From a checkpoint of a small mixture-of-experts model trained on Wikipedia.
Training: a variant of Adam for the experts, 1158M tokens, 4341 steps.
Below are experts of layer 2 (counted from 0) of a mixture-of-experts language model. Rows are named router (the router's row for the expert), gate (a neuron's input weights, with its number), up (a neuron's input weights, with its number) and show model dimensions 512-575. Each number is 500 + 40 x the weight over its row's rms, rounded and kept within 0 to 999. Numbers have three digits each.
After each expert's rows: a language model's description of what the expert responds to; "comes after" lists some tokens at least twice as common just before its tokens as in all text. This comes from a sample of Wikipedia text that the model never trained on. Tokens count by the router's weight.

# expert 9
router:503456537531455451518452489540523426587563496558467454502543546482475497495489497511506548477511499482507449553537613478430466493534508531514519452543484531497587502581411485529472501437554556
gate0:451514495468459552502486515436528464508447496418530496552537493426480503586508486445466504531526573505430561500531490524501491519505516509444493558549439432530462491443472470412539463470441482
up0:444539511531459519553556476411434447497492516532446528499473553458421508501515480533447501543531481548446575520512419551513521513522466530520462534434517469504553431474524435480502446473486592
gate1:537550509496537579436519456476438540492536533486551441516541492505565523501525552441536449507475523552493447542502530477534404484515502525494506448470504515567528503556507478513506499547499515
up1:481454463495517503511522581530431507509466455521522563560501536528464471464454500524523459460485504475504523449492483550390444532535486412537575486488527534545529497468502543503488496492476461
gate2:480525525510511473459518502463464449517468509490520558461490507487503537505524525598495537466493475423595411538527482494503490470510513520539467538436526365517507538484467472510551520538477573
up2:529473453509530498520534491464497468492490570545464482470525594503518512562489534485502485537505502496487510517533603479509510541478440463448374594512529446484528487442463522490502519513517483
gate3:494484492524505526487506505495475517539490499552525491498480562466439538513503551463532477468534458468504485463465529469565543525411541470475546439487487438385519540481476499503511477431461520
up3:449451499471516468469484564481479497499486567501368550465445555527571519493534581475473494480546477436511525519477534424489532465482510479526561518443561508511542535538524469566500528461559528
gate4:521500528463463514500504523510453433551515505523498465500447456495488498446417565546543511477511528486458509518529505492561549409547515450478469535485447549542470524495469540527567487527495468
up4:498463507563538506429514587513502517515497570540471460496399522515492493479514564500498504504507509525558503478556509544486525484483467509447516502514440480433479492557576491421472544476530572
gate5:414557450561501508494503537486420527480439549480554533546573454437528507502590551461470481490569528501480489497531516484532534487532522521560454450431508498593502511559435466461500476515541546
up5:471528473521511539487430531541467528470470419508575524465549449465543531447472489531443456494529483522512516538573467497444501469519441568483556474496520484439469445534461557528442438484525516
gate6:525483574489550421499488539486434474490439451518533582506531529471478537462464504533423543483556499574437465624522566549495508479490482546499561538508575499470492574502464492494530427516432442
up6:511514528449476514476503515497432502483442526524475501503510470521468511481473533465564475494477468571568503448396481471520450523462504528481468452536416485499509477526539486479462494526506524
What it handles: Word pieces right after a hyphen (fastest-growing, brownish-grey), suffixes like ful or ised, numbers, and table separator dashes and pipes.
comes after: "-", "–", ".", " a", " 1", " 2"

# expert 58
router:500452515522576453603489601492482458439472560487526499447524586528479513485464532566483507541506460554439463507440457470455428513503429482452437465519520494430532564517496497447486456433507497
gate0:519549449468460438508535439484436485514442510465538486467423533513467488555532515475560434509533455505471440488577462492507522533508537544499508490513470530527435451479468478575472554535504502
up0:509519507491524500498483497540524466582499512488465500517514523508613475542490515491465516590500573452519495509488521536454527482552464507508528465465436467502518504524525509475526539569527574
gate1:463533440538456449473476490491522523491543543511516437551471535517492484486551432507497474494449491488483513467494521486536470541493477442527547560514502527560487550545445452519485597494439471
up1:478589449547457479493561532495547494550622498533538503467503563461545528511525540470506473502469455498579514471435538561514484407519431463482468512472457479539531512530563414542544430478438527
gate2:474472526509527501426518454508497487413415475506528585556428508540513500426444477577488514443456518489491494483502524481467517483644519491471445458558497480466533551528461482433469408519457414
up2:519494533498541492545467459527561528479490449552499541493523454460503487480510500520514532474520486460506596485533511495427468526537540491498469550554510477481477445532541553478531494448573443
gate3:448496484511475500511495447577396512500447539498549497517461445513474495529491489440482537468481514385543483557560500463496502496506504500519468538470561499548535532512452510553513515505429482
up3:465515474500540476473496458500455498525504472452469475456499492536486496493501504448555533482422537422536505570522527468509528544551474460461475519542543497489547512573499522545494466543473507
gate4:457517458523574521539452486462489471560439513469604513528500455501455473464495427488449503447539509476456463378480469513453603514463509581487587565530522544538501514571499498435445470604527495
up4:529623549573556507491483516475483461535468533520497459493544582546490516575517456509436475455487495470402463461445398517443487531478500520460538529489513478464549479503472545488498502539493436
gate5:468586492460552489457491463431602559465481510483485520484555478473497492470534525466497477537466575493463522472480477509510578511544443489495428540536516497480536451447477459432479502458486567
up5:485588490525539510434497521542559565591564576466468503511510521498466509449449474531511487461436500463479502560503468476505582489570447480504451586507511522564437513508575415491574522480457515
gate6:523503441449549483539490519548450415498473477489470523511516568500512538479487516516476562527502523536501456463552526504531581492484541509527559452470502492494546454497609489568498458464520483
up6:462510547497477452527516527516475461508439518465489487525509550485469506477492489506487459504413403508495456435532434520442454533487489547463473522391460510552511553519541443489490414537491451
What it handles: Prepositions and negators following verbs or copulas, such as forced into, not with, than, without, never, often inside quotations.
comes after: " is", ",", " was", " (", ":", " not"

# expert 40
router:459546538565488531447496526545527514487541463511537511480538554523462471429438531465463534536411510508483527548496552496524473512510523513544574524434466486464468421464563422453496467443465578
gate0:498448532393458526455549539488495510497545470482458519490502504557481486506450478512544469482454501505486471482491501472516407501399482473483530512527496484537528562461478507479464502556491573
up0:488519464499504527547529476511540524459512517460478545540534481534493525474530520493447479496576545505561506441518558454474519486524538438552562588569506512472528482444478486447518521533453472
gate1:489490487417560467561472562531465517511447473496487567512477479441527509531485532511531460629566467509481450465476523549483541495495471447512469442523602534466444503521554583421538516474425514
up1:502476466505500510422520588576480502518481450469508491491568474485463471498454486466495464495464408509570499527483464493482526503514509523499558458565520525552489503482470448519509416522526452
gate2:524565486527512537527470518526473430608460460498487496445563582437526509535568454539474522480508561501508463484529457502532469453489466489517512465489484531479494416457561433501544446549493532
up2:502534433512454508417513464600450581498528514503496565530472485527475551458475495449576523567504431487425490511451562563460506503518496540537521567503508442533453525471484476500520525428455436
gate3:443507594523431502544514464427508533595520524531446371506519485529496443456547463536514544523476472499564445541498536534448521567516412543511504489542536518507510501516463493475539493488511552
up3:434432488506472535468509531566460516523575483463476526468477515508463530509511520465532525518410581530546457528437487457484411511545585477453475516487504461489512490552514455458516509509472548
gate4:542550438539510499444475549500434453547519503480485483445455471490490539473522500507478496539509486526451501545516506435555512527495527528519560501487461490495508429478531520482494453499480446
up4:497425495494529511585432458517467438471547538507489426510433539482492475492400459474453542498523512486492462512469470464489517531518535484515490454550492538534416481467534533525513503484523539
gate5:453501522501484533561616514559583506477516552491519510530466486528539522560461510483470457545531539514530548488444611528521555507510432524480579526483535430501534491441473495442516604473439427
up5:457513475521520515461430484539512472475542493493535532498534524535476522549556483437595471550422473542515509517520521602492539538533512561481556561422460486539505572513478541551424483531471430
gate6:487559496530449476526478539499543491493490441538496524466474501448519492545481544490465512514477532545446565525508502550507509569486506523481516489472571493447446507509520547428469518472507499
up6:457497504508578523513471528464574496473537487545453480468482537481480446518495481502443505445463519454556515495523473443545472463489530444493487504452479532539544552517465527483454523487493484
What it handles: Opening syllables of South Asian and other names (Sam, Ram, Kit, Shar) and separators or numbers in sports score tables.
comes after: " 0", " |", " 1", " a", " and", "|"

# expert 35
router:503432476433540521521504430483472521518503521460512515434510536420528534588463436484493535577433473547543505537539476463458553455507529532501555578490557431472493580474529466491531510551543498
gate0:554424569432469506449517501504449450559492492520550433484477477485495500474528475497443459521501550503513423590514540524447487481557511510477472532588510447567495456432607512406546455450490505
up0:482507599492526521475536460519501484552535486503552541523475474552539431480495431463490539507494534460438474480504533463480536466506510549517450504507456426514442505472560448458538449494500521
gate1:525506549498493544475481488548519454498483461535529429527472486523512425477455490560503490469524569464486435535505528472563471441473465513570510459572481482599496481446516524447482472499456484
up1:456440565435499484504538466567516529524483493529595461503536532507516463486500523502476495429533539475439449453488516529558499462464415469531522502477487533514461466460568517437505517464448522
gate2:485443508422465500486461440466537454530536512484507505420484507517530487500493468519517493519425512561519522529575484518440524461462565523453512454361481531512426493532479408599382456501548517
up2:430520503521482597505440594493474520503472529574530544502524515475520435516533473498505614496508504520484555418498471469450510506481444502532431502458556425511488521531540525370486451550495477
gate3:544460480413495525550487545480449448518481491517506448516471456619499517525503459491495495444553497476526473524446454469447561461514488569527554508519542533526504526516503493468522482537524491
up3:451538458566490550439569525547490536423465484553457483537496485503496455434519483507524455451502432499490529511536563542524466495493502482492444467413435519557447484482484444455609492516459507
gate4:478507503517535583529516465446505522540454472601445559509512431505461467492532558548548473506586524446528460496488494464508518494588521474524547575512511501572551482512539480525481454482553427
up4:495453500479473455481576565489519538510545487432511467489547563434510539507468551514481459506391556547592591478491558545464484467470513507559444485501463513507495429508524495464505555522572460
gate5:475505553529507472560501519466512528516530506588586517482528529503504564495521413503485477510539503525540385548590506551482525478517444533515516488485518517517485612575450473476501518508490451
up5:450517518431502537523396478543495501443517524526506546529439448521525484504529545487490483484451565530471504454478515445571449492504467472477506613492513548420529533536459558536480540538549549
gate6:546523452476483563482463507456436523478439448506456670465544532471503524503583480548527489480478536538489459485493496542478457530508528490457557525554495515528490469528512505504505489502453492
up6:460505487490517507480534548453542472473484533514505430493497551525458511540485531529499477436491535465539422489612472488537512552505517384543489496499391490521507544528515535508561461518575521
What it handles: Equals signs opening page titles like = 2002 Majorca Open =, plus sports words like Championships, Stadium, footballer, and MPC, JPL.
comes after: "\n\n", " |", " MPC", " ·", "19", " September"

# expert 33
router:474427491484523497497507507485474454508471464529466498528457538523504490492500562543454541476455517465442468576552535485519452545488462538529504519542482517517555431514567563501588427451519548
gate0:423486501526462401503431561471535466499485480469499444531543545546463520479508444513473495531479424460484550574509483538460473532491509520490467554540550526474466541477442482488483418563521491
up0:432497558438441531532496479512496516524521433582598446409509491552542456483510455525560486485507486507487503568437511490478492449498488463495407557448521545559496460498497505479466514450479552
gate1:539470528519402542485492421486542487514533509411500540454515502500505542552549495533493543522433518499439553503549513480495549501480443517479478463475477519497525533516460465544494507499543496
up1:580449451500472585471574515579470556530493504535578486492449540494492511510491587467527462480459488455541502419489557473521465415531488506571495484417545508458520640525514500531530533487529535
gate2:466628525480479465457546526523486440484569517514538458499580519472496504508517483541516521519602552515491456519451515491548605593518557554533587456430474516583506513529479486441550510493505541
up2:473480545484479524494560501465521535503478500504402550529480515474478430541581536579454468513537497523530533511590515500552486519586563547559564466499478511450445437528527490507529517495586537
gate3:507483479511424529498493580464520447480513470503505538407478486521441500511501514514504479533499541577457568482408506504516563417520562547480484497485543511509495492400468537469531544494453429
up3:492546530456531525481500452510515540517520489394492492495425519492499510558453451488475555524518487555550491400537489551494491446520527496509536446503457486454435562555511494538504518460464487
gate4:476516508462527443524458466456505462508536569477562505514525499406485335481560491483527524550546482464513448489484497521450483510465544550522482471537497574458476540488510476527499449468591529
up4:493551573506510505523556540563474549475530397501472526493536421546486509473558530510534463536498462515509503484499549530529522501457492469517422507580467437451443536544452502503532563509486451
gate5:533528546494493525472482479479482609466548452551458466422512474426478499458543570474528484445499452469508420475479449527463516452463526459476456572432528509478456520451483516514498490490552525
up5:505534407518495481506482460482495506518445501509497518494525483487534498515467516493516502515586524462516568507475462484498545436591466496511491462453539564552436567505515483440477479555501451
gate6:506531492467477517530534469502442507530487479453477393499556519530528443506519510507546494546533494496510455478550482525507457521411430552468578501534488544440454523518432519496433384532510546
up6:528472472455509513552515439544538416489481509510532478480435465496429446439463509471529491487518485497466465509467403488569492446451512476493476511370542518529489491466529475512541543524493552
What it handles: Years starting a line or after in, equals signs in section headings, and pipe separators or header cells in award and season tables.
comes after: "=", " (", "\n\n", " in", "19", "In"

# expert 43
router:521521446470547543574547442523518536473415457518566518527505549530537489486471474465487507574404581456491484477517504500506531539524478418475477530445523526423511467426515525472482522518513490
gate0:508459499522576508540478479482522581507454525478566498453464492412465528499492555520459538463540449457490494485485460480493521473536498467512557515514503483480485491461576527505484491551473468
up0:510585514592513520550515552555475499509495470361360469483478535483492567549544434500518507497508482495554492443473476475492475434513445601451474479530470530485508538495502521460470483519494507
gate1:539492545518491493444474494500514545520492434533491473497541538484486479583445471474559551421572451490478549500544551491448495504521499445466566526450483576475521495546474529483469513552530420
up1:530487486482420463565475529511547480491514568447409440482500538452490520438549524537469534543477450525451451494502484475493489497491502526512468498588550451524421452393584535467451499463557475
gate2:510429500508438498420514477503501480474536478424547565545488525522499501559500442533419521504523538551492513448490500536479471516558465572576474527464536583534518514459531531536474496447485522
up2:492477507514523501537471463478558468481426454504538507561542514438453501434489482604528449556442450546562490514560540494465485556533501456507394475504486480458488523474507504585537572471571500
gate3:442538463481425497449487506481520378546457530422454555498575420531503486553465480491494478444522563463496481533546512574468478505496545466553497457486479460494475494463463521492511482502522518
up3:476497476562549529569428481482538579430542592529503476443455472432427491479533553476556538546468496507532514498488554517528517517487391503515514560475499508553443545517538490468490445517478516
gate4:530438463535489526498476488494556481561535498481452501435449502508477551544559551479454455502487538487475444529461508477490439491505521453547486549486540468433485428524615461539511531516530531
up4:508568516488455478505474472460496510476487520469515420477527489522473467484519480542546528480532529590485557480454511605465489491484573619534499452409511519464510482442471471498545482524484474
gate5:537496477535540505466479526495500558488533561487457542485515420536520600508439536563581517483514480431450446517536436499522527508539430502478502567534538540491459494497602446483518448453536528
up5:540533416476480524472534479529526562461515522461520510443552444519504556436506489465482505572480526536499518476570468568501431418450534544466558525549381523518514532374507608393503506487487502
gate6:529547509463449507443519523512446500422552444520488486516521416451441452484482509576461506562478486522509524496535518535493557478487485421490505505518588479500563492578544475492466530505476496
up6:458576481569547496513455411478485571493519486509483434496540442526484496518528521550502509511495521530465551567569474432467505426519441435531477444562463502462502475551454501480512541449559511
What it handles: Articles and quantity words before nouns, mostly the, a, an, plus several, various, eight, three, other.
comes after: " on", " and", " in", " with", " of", " to"

# expert 8
router:479578455489533530503469489510437509516525516425512550475494496469444515497501494543489483529471585447483531521452536439517537534529564569510536445544548526521535552506490511458455493493530604
gate0:570565489487430515508442508501498516483544401502490535507508472559491428559490451526505471505464497493496498457493477518501563536485510552485565580486536416484475444490527415433523565494455573
up0:467555492499583512405449427506496467512455499485448530469557487527544456460520401482468501501530503457457524454562529550511501499474458510450488351500447518551474489549491585518570518473498451
gate1:529529522538497484410508503530481478456494471513483567408509514431464550498482486509444418459451522537458475467493542525447533468498512498489523505414412472495502495501459494529526499550423501
up1:476466493480459547502510588493529509514518477484509530463457486571478498462516540556469513457433470483586469443519447544475534463513414495501509564548449509593577550464492494536495520568599522
gate2:539544448585492477514468502494577470485558485546460518438520530445491476522530453493531504532468499467448535457498481477531441465555589538520507519448456391479471550487510498476459514509474481
up2:484491572511531400486534500556457432496482483443535453526530527529472516494527533486437495562483474593472474586511494491477509535499491392452445548503495574420537451472541485517481480489482514
gate3:524458498539438560480517548506440501503492527533497420484525493476516531528600489506471529453538502477513483481492457535572521464491538457466496482483511479508527424520470473521479470533485468
up3:555453448474476450531461453487548485513455517508553555532524413487504420533529524534503484478546524522515503522483527434530466552502471559506498497552411531531456598518494528562500600458568498
gate4:445534520445548492480435468517528473474521471612503505549559524462496521503516599516468492510461532521543477521552497427485507495527512492465486478512543481559511507476490541512483478523510500
up4:509445522567470494530520508509499522471516496465549425502499477487395483492523564476440483518474455515496480507516468508484475541498460544451473494464549516458561513507493488446539484549543518
gate5:426525511497502439418529550565545475483489451534517596518558472533523489553542561541501530560543478503495457428535544583425484538538533513530558451510550461454455537553484483591537563492422522
up5:481523494468518459416517477551512544463571458469481527526532462494479493591455442502449508537496505543528495452562535530432500527528498540511506459473513564570525490460507540532494556521542485
gate6:500517625526522517470481452548456519560499462539527548480504472507430499494488475537467512497452466498509455500437475492467522529522516555400536516468490569530463481519453518443577495534557544
up6:560518495522485553511494480515478544552432534462482413505536478430454482583478448489450531447429524501478522554544439410545583520498516473491471534601506427462495499542540420509453389499513477
What it handles: Small numbers and dashes inside pipe- or semicolon-separated tables of sports standings, race results, asteroid lists and statistics, e.g. 0, 4, —.
comes after: " |", ";", "|", ",", ":", " C"

# expert 11
router:473551576493471493501475585497563538472443452572509544465478528424504497509560458495482557503506484529477485439560481571523494517396512549516537513535480471561493530495467540516426503600456523
gate0:506501543533444532466489431467482523512471468415489576448539424549447513438560579527538525460542455505531455454485481494538443521473440540495500477431480535469516491576493488408450441506519531
up0:528525523476585437574511522544495480543495569481429463494498523513485414482486507509487510439530541473489486493482545482505476493507474516452603547462504488468521498496539493516510489557464469
gate1:516407457508484489457419528495497496564453515471537532512534491478464518535518495524465515432488590468474496514547439481488504513494561505540505538481536504554496460473505546532513480559534500
up1:407473534465460517555446456455512560469543457553470506403507456527440485475465486530543479520512511494462552485517438537484471489485549535484522522527484538561467564505590440499499457434442466
gate2:497509495578479558530526498478493515532476526461450517450537461511467480477500516502493536538517545519512451469572492528478511498514477461543416498545516527467509580508492542464563544452544504
up2:508471480520518498517537469499495525479505525463443475420505490536507506480517542458544546438548526458429430414462442501534496500440500464452485532519577560542535533541541437442493476509484432
gate3:508534552501516512469545426450578503466511430518487538585498513564523501527518469486484553469476445500553427522433501499562474452424469420528505577515451462561492487515528518529441565556435512
up3:506514507495583500514444475541489618463521484478465526434482500493522500493424499484550476497500500480517526553509510503455520434571557492515554486491511433507473591440549562456510411553481488
gate4:447503505559427543517491525507519492532563430514528504527450469520492451457565472553473479453444445444532570582480560440446399565492517520497488518539485520519459542464478525532472464569492463
up4:490478536517450499524506506507493436500498495561509448527559477502477503561558522459518575496442430536479570499412528419453496525448559521432500587568467524547502505489485477533506459475529451
gate5:510463467466447535516501501473539534510516470485546525517515536498406489454521433551465466509444490464525486500495475537390511479463606474526482546510536463476588439487497495487532562545434502
up5:467554555547572467498479505494461504430486523485447474460501542499606447452544513514491497515566472439458518514552554521535495499422516520446432506474522472469491429501540456518519472479512529
gate6:461473518506477520498518516456478485546479519513520461483492475504490481498526509475489556536469494495501482545442498548528501516447502516464488561467514497590471488489484551649528466450458539
up6:438479538534476524438611515509566498463516524436502519495509476534418502534490497548507511498556417551499455519523461548447547489485496520478542469540503512497507455497474514534539520423539454
What it handles: Sentence-final periods, section-heading equals signs like == History ==, and sentence-opening words He, They, In, However, During.
comes after: ".", "=", "-", " =", "–", " 0"

# expert 15
router:494539515454533474552466500489479517517506521456443403524445376493566498565452479532557489484498434448502515503526510516467524480527510472424491500599475516540511474522490485470488456521503522
gate0:563507562483523564528509479513489439447476462518501493468501510536492459524442486539528535429517585471513470497490454508427503557562527524458520559445500437537563462511506592448490473539470522
up0:555519521487528533501556458516566474486505528539439503521455471550494518522510509548504464450459461519467498502546512506476505498557494540512533484513523521570511472587501491434527499575506468
gate1:515508424511537490510490518504534413457481474456456506505435483457527529495509519560514489422350457492566522564527521565532472476518430490471506503508439583468477535547521504493552471538480521
up1:452510480507481559521570509470531447531490545576491557425461538497514458464486534564519464484438465507460530515439518422502506464473488513476435528471477473511446500506549476522481475508508535
gate2:465525453512497468529453524510508492461466531496499464558422446522536523518531517558555510562420495503553425542482530450491488548546563492549536471541499497472528605546498585485475484493565445
up2:429484471445438600487568587485528484531522477473514504493538514547541531470534458552475484555508481520482548488617545514502524475468447524521463564497484524448483543570599497534526553457506509
gate3:425479504538449509493478474540521517473507488448404442536584460566488513489497489505472482482499498503489441497475484428531460483486443477492471555537539486516509449482454426473519541497502475
up3:464506508497452503513464441535554461594565526572494519510432548487494470519481483486535489512521460525498525560490488535518500592558443521521564512500513483501465501467547583418515495514455450
gate4:453502507430473482418511511507458519551494532484565524453514470501504495473517521496452475497427469565511500460532566505520464538545480481565498455473562526477513547423532474453587517392502564
up4:429455357460500477445504524477463495423502514502426466516466447493492523383446526497484473521535516498470510586495472478605473480513548537547495469545473527497491540495505475500489449469496542
gate5:463505511508515487492499513506544480499515569572549474457526492537484498491537481500497482462520513500491486447519467526535471495570529485478501477544432478475514575543436544529523499545462446
up5:510526499494504551460543495499490499492459483467533510552542464516445505479444467497563516492512439486483435489505494522531460510489439516413581458526485536494581551497500440494480521474485537
gate6:520485467498489502434539591450511553489524489454464535500507545504507490570505479493512504512463488495511468460444461480427491512458520483468507521549494580471540451507484503508497407508436470
up6:502476432530522544435483503542479590470491562445532585534487492526469480524465440481479563513384511484493554460522493507462519512546552528508502476477465551464467438436563505494545526505446547
What it handles: The e in i.e., line breaks ending list or table rows, decimal digits in tables, and quantifiers such as any, some, many, one.
comes after: ".", " of", " in", " from", " on", " for"

# expert 57
router:503542452538495531497576537456552521486466563582515577539455474495476505504466497496527459472559513475495527524471434442509498481499512528496418561490485505493463508507475483528490492573509565
gate0:470440489515486493526564486517528524550495534417456530553492464335485405486476418525473464512542517538423444549472497521527524482522526457525528465504497501541531443535512535500526467521490477
up0:547501456512458514474497497516472472499526471453452529472462553518472527479479510485515489488466481385551481469462470472470431547503506489487484544544457478483520462499496504508408459506473482
gate1:507450456513508445454493542486512532474456503486445575460505470550473533525522383492442491430524521512486571543555497455478540547535568455429397491576416538459465524440519497549503503499458465
up1:463457527524502498486487519520447543557461509527540493485487530475467491503512429464473537509517538542530587448450492456493484529550496485531470435547504545493492497562492525502494505510501455
gate2:539549432522538526483504458477489433471517449487558564457500529524536469495538481602435503517474443448469483454476450470471442448488468562530472499429520488584476479421485535484474570513579522
up2:415464587548537525493505516581482502540499514550492455541440519500453475518490472485467518529526519458523448540523521515507545531504506484466500501534525533481473493495549487475461519463443500
gate3:493460419525494446521444403466496521505499534503427500424497452430557438532521541487525573584498516510530521515473406502444546508482473488501486504446497544494501481471518530569508490517540481
up3:506487451548518474487564471504517484450498457510463554484490585515448506566502559464527525542496470519511475467437480497428508504487466575484472532524573503534601517465523512550442470451536562
gate4:481520488516533492531496539580547480534493466369450460523433534582540482582525421502503511500490463514500475454532537507466506468495495424459492478503434603493457543490532589534502488506480526
up4:427513520505562528561550515513514451570448513457432483418520495544528547462454438505552470536479528579460594464480464485486528518520458476449486489527484493467507563558519516515516472544488500
gate5:508540485529486477489438510461510477477536534559495533513417504509438511502486488507479511407474558505517462571550507540469450609471513523542507543476507417484496454527495515487532499441484526
up5:518576487499483486508497498488546501478484414579471545524521467520541514505481431489611557476495531518528459442501476506471380505453531472491533480494542501474471513604446584494481500509457501
gate6:519548411479532413473483524486536512454557457536618484534583522430454445530495536544510530453497481534487501530443539509458459548489488539498496504531566504486498481551496557471496525459487455
up6:592485517456580540474506489539537557582453553524527434451504534466467509513434423454523514503543519448496437553442591520492474516472507546483522484493503489443550461477511524539484418432533517
What it handles: Determiners after prepositions or verbs starting a noun phrase, mainly the and a, plus his, its, her, their, an.
comes after: " of", " in", " to", " for", " at", " with"

# expert 3
router:498554490557491476544519546439476489437549505488451533436447562517492536512477482497590560498514482529438407566510463502465388510541480439492485513490432521514540550497477530557467459588498493
gate0:542467511411471529464509505569504560500498505478490555526495582405509524502515528556491503491459496507466506448545482485459480552479439485494470513552458495547533501564517573436501486502532486
up0:443472553465501483486505510453568513417500443412500481458542539433529480497511483458480489532493544561518546506431551484435471526560459462462385555493543487526510504527510553499455464506454450
gate1:432441506472508515427511549504540469484475465510479543494472480448540486525492478501475494463477518499533456494417506510522502480514407529484474494588506465465540524507569440511555497529495551
up1:433538459491476548538516545472454542506384564494518449483470545459518572524496476497421470557441444509605512522517492497500517504526522512481480498499475519461557461459464457540460493528476459
gate2:485437532491465488509499419534522407556560438446510584489497501472502533446413482505504486510490559509524450456556506460514461428400523540503534514459535509521503515514529476466534484619495470
up2:452485532514531473525472438442506506622569457496475536500436504459502429553470491578450480534489491507505484517584429523494506527548498504472481607491502488527453494453477509403493505546497527
gate3:511533546456465545420454466527502528446521464529445540502523504554459470484493428518532496573517486522428587459548533571407466520506451486481496554439485503479544519464461483464474451486440461
up3:471482486539565573509507497486468493451451576489465552495484498607490535486450446511471426419448501472415548481462486462471534534502469453469507554450498484557497543483521486466483552530543443
gate4:548549430514516495471456513503540527449539479495499520511521481476482476478492517475431496503437486496474502560523438600501539543558528514537445531524495558494536515477483528452475414526558536
up4:545426534484461534551495563519438514588574477434484541500470510479520497532442490497444525420513479484489513545459492459528492431510517481417502466462438485407469510587506505544452552513459507
gate5:508519434511501440549512495494498394510518473457576496572452518531529486488481549464470558501472479504477436465532449559496572436485498533521407482509537465485503518504456564514491536443531501
up5:513475495538465469508461524543430405530581454433561538531417568518413515467481456515501451423496514531505495470493514447527509507467506468536554437446484517413463495497540544474527486468503501
gate6:485536499531348562588484502433552469489580489466578541493497449536455502480494510469476478503501555539497521500561505553436437521476505526435445512497460475523499470403509505526509491475454491
up6:557506494570501519568536507485587524480579505450554488485482486506469478534487535518503470486477477519510563487541433505517559475432546544495505513449479451517477432505485531481487495519437422
What it handles: Prepositions and comparatives linking noun phrases, mostly of, plus near, among, around, within, than, where, approximately.
comes after: " the", " The", " of", "The", " known", " one"

# expert 27
router:553508424523549543564508535541543496567451479446477481457459504479525429457492532502555459490470486565490576538568495440455513471524519589450457487483541506551499475480548460492458492544522495
gate0:434464495467499538470562459519520502488474486440463465496504640480491514500522497520525455493521447484505524448515496546565477504441428514495427575519546447483489518469526553589552515484484517
up0:488442563486558458464477501520496485517524578589442489428527386502520530396442555541505552468487484487527447525446524461440491450483510504488538513475541486490390473432506482433446431458514499
gate1:516501530459561562508461455425490584535552503438497506530443503557449517578472497488523459529508451456483471545443481513554475487559573530460522506487494509346543521484454513443492494545506486
up1:519459540472521467436548586520460412396534441561480496508507474536481490503563510545456514502470517481506554547484496411440544498495485375611527521516503418503488493565497434552566461432466569
gate2:477473534572446496501500526532495454569573484515486488484514550466502491515523521474482572466536519551517455438496503429534475519459439452509472464440531429499489570430492440568524500517481491
up2:456513466509458503571470465457451516540612456498516520535433487535458438481540491476458472444467488472508475520502575463453502530497471461449489529479496456535521544466500424512492482545519414
gate3:526448534537537494567503523530514496512475462488488452484466570522457529528468441490473447476523573403516497504433508499430455500451555491452499483472526485518444523494576491546500469534423557
up3:464434493544492583532481484419495492440497595537551483546456554521512560466554465435483498501504513545462532549545532525449522499481573557503499474562441550522515521535481478487448507599503537
gate4:494464568545459524483547512531476553517457424559479458524486443534553447522527537557533465512521481559438506496486423488580566533583471500512536420508544507490522493516451515520494483584471485
up4:471520505449530503558495481526450566465455479457539542524570529606550474514522501516473496430500541472489551520549500582474481515540447493455466474430485565430481458499452563558577563559481477
gate5:542493519408523482511448507510446512556564450513495526463452463435517427555506558502517538522451408515504469499561415461489516509518540501547524558508568514512471472459433538523436500536435490
up5:472489479455608514485464492522484453525548473493487547561398501444461498511501467410492519483504499509495506488488510462567518524520556442508511540483544531531502412487486517472545561458531480
gate6:476471431521491510541434480497501462429449523522536552465547484495475582495516520525500519537469493536528437443522589431428480487514504459452483510502408483488447479518514572546522462549488506
up6:510500522515581581445607470488529479499507535451512486474484458519571473423534456466510483456511515473366460521512483524574529460437523577533479507481514538498570503504451462504477537555436473
What it handles: Subject pronouns and clause connectives in biographical narrative, such as he, they, who, but, while, when, plus by or from after resignation or cancelled.
comes after: ".", ",", " that", " his", " after", " when"